From a checkpoint of a small mixture-of-experts model trained on Wikipedia.
Size: 14 layers, width 384, vocabulary 8192, 35.7M parameters.
Experts: 48 SwiGLU neurons an expert, 8 picks a token, a softmax router, a shared expert of 64 neurons.
Training: a variant of Muon for the experts, 335M tokens, 10224 steps.
Below are experts of layer 3 (counted from 0) of a mixture-of-experts language model. Rows are named router (the router's row for the expert), gate (a neuron's input weights, with its number), up (a neuron's input weights, with its number), down (a neuron's output weights, with its number) and show model dimensions 288-335. Each number is 50 + 10 x the weight over its row's rms, rounded and kept within 0 to 99.
After each expert's rows: "comes before" lists some tokens at least twice as common just after its tokens as in all text; "gets" lists some tokens that make up at least twice as much of what it gets as of all text. This comes from a sample of Wikipedia text that the model never trained on. Tokens count by the router's weight.

# expert 11
router:55 62 48 49 60 45 63 57 47 33 45 33 56 37 47 63 59 54 44 51 51 42 24 49 50 42 51 55 55 56 27 38 29 57 56 44 58 58 59 51 24 58 49 40 37 44 52 41
gate9:78 53 61 59 45 53 59 52 56 43 41 28 52 58 56 46 56 51 54 63 48 56 42 50 47 40 56 50 50 65 58 65 71 69 35 78 51 69 38 94 42 56 55 39 37 38 42 52
up9:47 55 52 44 54 73 49 49 49 53 45 42 42 52 47 54 47 63 49 60 36 60 60 45 58 53 59 44 62 50 57 41 71 70 39 49 51 74 49 72 54 54 44 58 59 41 31 70
down9:68 53 62 39 63 35 28 47 48 33 64 57 47 56 53 51 45 57 18 47 62 54 45 45 54 61 43 37 49 49 44 46 51 46 73 56 58 54 57 52 41 44 76 50 64 45 63 46
comes before: "0", "9", "1", " |", "2", "8"
gets: "1", "0", "2", "9", "3", "8"

# expert 12
router:59 33 44 62 46 27 44 58 55 56 52 48 45 46 33 46 58 50 42 60 58 64 55 50 49 60 77 50 59 44 30 51 37 64 61 55 45 51 43 31 45 49 48 45 44 54 54 37
gate0:52 47 61 48 51 43 52 40 56 26 61 54 52 55 45 35 53 48 51 46 69 49 56 57 45 43 64 40 49 63 60 49 46 48 36 47 62 43 44 63 46 30 59 55 40 56 43 50
up0:37 25 60 38 50 25 42 66 57 57 48 58 53 38 55 43 49 50 49 62 32 35 50 71 40 65 39 34 55 41 48 60 64 46 40 51 56 42 51 42 52 46 62 46 74 53 49 46
down0:40 60 50 44 54 58 25 51 42 49 43 53 79 37 52 51 45 45 47 69 50 46 44 48 36 46 59 42 45 36 41 54 58 42 50 42 35 53 61 45 55 48 39 39 52 51 57 42
comes before: "1", "2", "3", "4", "°", "%"
gets: " ", "-", "–", " by", " for", "in"

# expert 20
router:53 62 35 45 52 48 68 41 57 55 55 45 41 42 62 39 56 54 51 46 50 45 61 62 69 50 51 41 30 45 41 43 53 42 44 33 41 49 52 54 61 54 40 52 59 57 30 64
gate0:47 58 56 51 38 58 54 32 34 38 42 39 44 58 53 43 56 40 55 57 47 49 57 52 56 64 51 49 47 67 51 48 57 53 78 39 40 55 53 46 60 61 56 44 70 46 60 73
up0:59 48 55 62 64 47 49 43 61 54 58 46 40 39 64 43 50 36 51 62 45 56 45 45 62 51 62 64 52 49 55 67 38 45 37 46 39 41 43 47 55 54 51 45 52 76 55 46
down0:37 47 61 59 36 47 40 52 54 57 56 43 39 54 53 38 41 57 58 37 50 55 46 63 39 39 58 42 56 40 63 53 79 74 57 36 46 57 48 55 53 32 41 29 63 48 60 62
comes before: "-", "|", "\n", "==", "The", "="
gets: "\n", " |", "|", "==", "n", "==="

# expert 21
router:48 54 44 55 52 38 44 54 56 57 36 42 41 43 53 50 63 71 53 56 52 42 34 56 43 30 50 56 70 50 41 38 59 44 38 44 42 42 44 44 53 43 50 59 70 50 69 61
gate9:45 54 49 63 56 46 60 50 54 59 38 48 55 34 48 45 61 42 48 46 26 66 61 37 22 40 52 64 43 62 44 62 52 58 51 51 59 51 44 51 37 54 61 58 43 46 33 35
up9:46 46 42 69 45 50 54 43 52 44 32 42 51 40 53 58 62 58 50 60 42 53 48 48 51 50 52 65 27 61 49 69 75 49 44 39 39 48 42 59 43 44 47 44 40 38 42 62
down9:50 45 63 49 52 39 40 54 50 50 36 60 62 51 56 43 41 50 48 37 39 48 67 34 59 44 47 58 51 43 53 62 59 52 51 62 48 56 60 45 43 46 34 58 48 44 50 48
comes before: " |", "1", "0", "2", ":", "9"
gets: " ", "1", "2", "0", " =", "In"

# expert 7
router:47 61 59 48 51 46 53 50 52 40 43 56 51 57 41 54 43 55 52 47 40 49 53 60 28 55 27 67 42 51 37 69 49 53 51 60 58 43 42 28 28 52 57 41 44 50 67 49
gate9:45 60 54 42 29 45 58 47 59 36 41 53 50 55 62 50 50 41 51 53 47 51 42 65 58 36 37 40 32 40 30 66 49 50 56 67 49 33 52 63 39 33 57 57 31 50 42 37
up9:48 50 49 44 50 43 39 51 61 57 44 55 66 55 59 48 37 30 45 43 40 34 46 51 57 59 30 39 37 47 30 66 37 57 60 47 34 33 51 53 42 48 44 56 39 50 41 39
down9:47 50 39 40 38 41 48 69 45 55 45 53 58 46 45 63 44 52 35 59 43 61 52 50 42 61 60 47 64 46 59 44 54 43 57 53 53 72 50 52 61 45 38 40 42 58 53 48
comes before: "\n", "-", "|", "==", "The", " The"
gets: "\n", ".", " the", "==", " was", "ed"

# expert 3
router:64 54 55 46 47 48 48 37 54 37 34 58 62 62 41 36 43 62 52 44 62 68 48 59 37 56 63 65 53 52 40 30 56 37 40 61 57 54 65 67 52 43 47 35 46 51 46 49
gate9:71 44 43 48 45 60 58 59 54 47 46 41 59 42 63 55 49 37 41 44 57 41 60 51 53 53 53 52 41 45 46 38 49 45 47 29 56 60 56 52 64 39 66 42 36 17 39 40
up9:44 53 57 54 44 58 41 32 35 58 54 57 49 60 72 38 66 39 51 47 56 53 61 46 65 54 45 66 55 40 57 44 43 57 61 53 44 56 15 44 54 50 45 55 48 57 50 34
down9:43 37 52 34 37 53 59 38 40 45 34 36 66 58 44 26 57 57 50 56 48 68 43 34 41 63 47 42 61 39 42 51 61 39 53 43 54 53 50 44 60 65 43 31 40 43 47 48
comes before: "0", "1", "9", "2", "3", "8"
gets: " ", "1", "2", "0", "3", "9"

# expert 14
router:51 35 48 40 61 48 39 49 32 39 44 56 47 43 42 46 71 46 51 54 36 41 69 45 58 56 52 56 49 58 55 45 35 70 63 59 45 30 41 40 54 51 41 65 44 54 34 59
gate0:66 48 61 67 39 50 43 46 38 58 48 43 54 64 23 47 50 74 51 57 50 41 47 49 45 48 45 58 38 56 50 47 39 69 77 60 47 53 51 31 43 34 46 45 54 54 38 45
up0:55 54 52 48 38 43 65 57 43 48 48 58 62 48 46 50 60 49 50 31 61 50 61 42 45 56 51 36 55 61 44 62 41 45 46 47 43 41 54 37 51 43 65 52 79 53 36 52
down0:50 49 49 49 55 48 58 52 54 62 40 44 64 50 77 41 60 58 60 56 39 40 52 25 48 34 64 48 56 46 48 62 32 49 42 48 57 57 44 55 45 42 38 36 39 38 51 66
comes before: "\n", "1", " The", " He", " In", " It"
gets: ",", " ", ".", " (", " the", "'"

# expert 1
router:41 63 44 58 31 51 51 29 48 54 64 38 48 45 49 57 29 51 41 41 34 43 49 59 54 71 43 65 38 43 69 59 57 61 55 43 40 32 44 59 58 43 48 69 67 36 58 41
gate9:42 58 47 62 32 42 56 49 64 73 54 32 56 09 48 42 45 63 57 53 52 31 52 56 49 48 67 41 24 59 55 49 52 54 54 53 33 56 37 67 51 34 49 35 58 34 41 48
up9:47 53 56 50 65 43 52 36 52 67 60 34 44 68 57 45 70 71 59 37 43 76 52 64 55 52 50 43 44 35 62 59 47 65 64 44 53 49 45 71 52 44 46 58 58 60 54 47
down9:60 45 43 31 52 27 34 46 47 61 51 57 57 48 54 51 48 36 42 52 61 39 58 36 59 66 31 50 42 37 58 63 37 55 48 49 48 58 47 58 58 47 58 57 58 42 51 53
comes before: " ", "\n", " \"", " —", " A", " W"
gets: " |", " the", "|", "\n", "-", ":"

# expert 18
router:44 43 53 61 45 57 47 44 34 47 52 50 51 55 54 38 59 45 54 62 53 56 41 51 37 43 45 53 52 47 60 46 43 57 59 59 62 65 55 52 62 59 53 45 47 38 33 52
gate0:47 56 43 62 50 69 39 26 52 27 62 57 46 62 51 36 43 44 51 52 45 65 59 41 32 69 45 56 55 56 54 37 53 55 48 46 45 62 45 62 55 52 58 31 45 41 31 61
up0:50 41 66 42 57 24 56 61 56 69 40 38 51 42 62 52 49 63 53 60 55 23 51 51 47 37 46 46 44 52 49 41 45 42 66 41 43 45 51 19 53 53 39 61 48 51 67 62
down0:48 52 66 49 45 35 33 55 49 66 50 50 37 51 45 53 54 53 57 40 67 55 52 53 62 63 52 66 61 65 45 47 50 50 43 55 14 52 36 49 39 43 42 57 53 26 43 49
comes before: ",", "s", " of", " and", " (", ")"
gets: "s", "'", "er", "e", "ation", "\""

# expert 6
router:39 60 38 45 36 44 50 62 58 61 48 52 52 35 45 54 38 54 48 62 51 48 58 41 38 52 47 64 45 41 58 52 66 33 64 53 49 41 54 65 44 41 41 38 65 72 40 57
gate0:44 52 43 55 33 53 49 55 46 69 60 54 44 52 62 49 43 50 54 49 66 29 67 45 54 40 56 59 64 44 32 49 51 57 51 58 62 55 54 77 55 58 61 42 45 55 43 54
up0:44 58 43 55 55 60 50 43 53 48 54 46 49 40 50 49 46 59 56 35 62 52 39 33 58 29 40 68 45 60 44 62 48 56 71 50 56 61 49 34 56 46 52 50 56 63 43 58
down0:54 37 53 52 39 46 48 47 49 46 37 54 47 31 35 57 48 54 37 50 54 37 46 44 28 55 41 63 47 53 67 52 60 50 56 59 35 53 65 53 60 49 35 62 46 50 58 51
comes before: " ", "|", ":", " —", " first", " +"
gets: " |", " the", "\n", "|", ";", ":"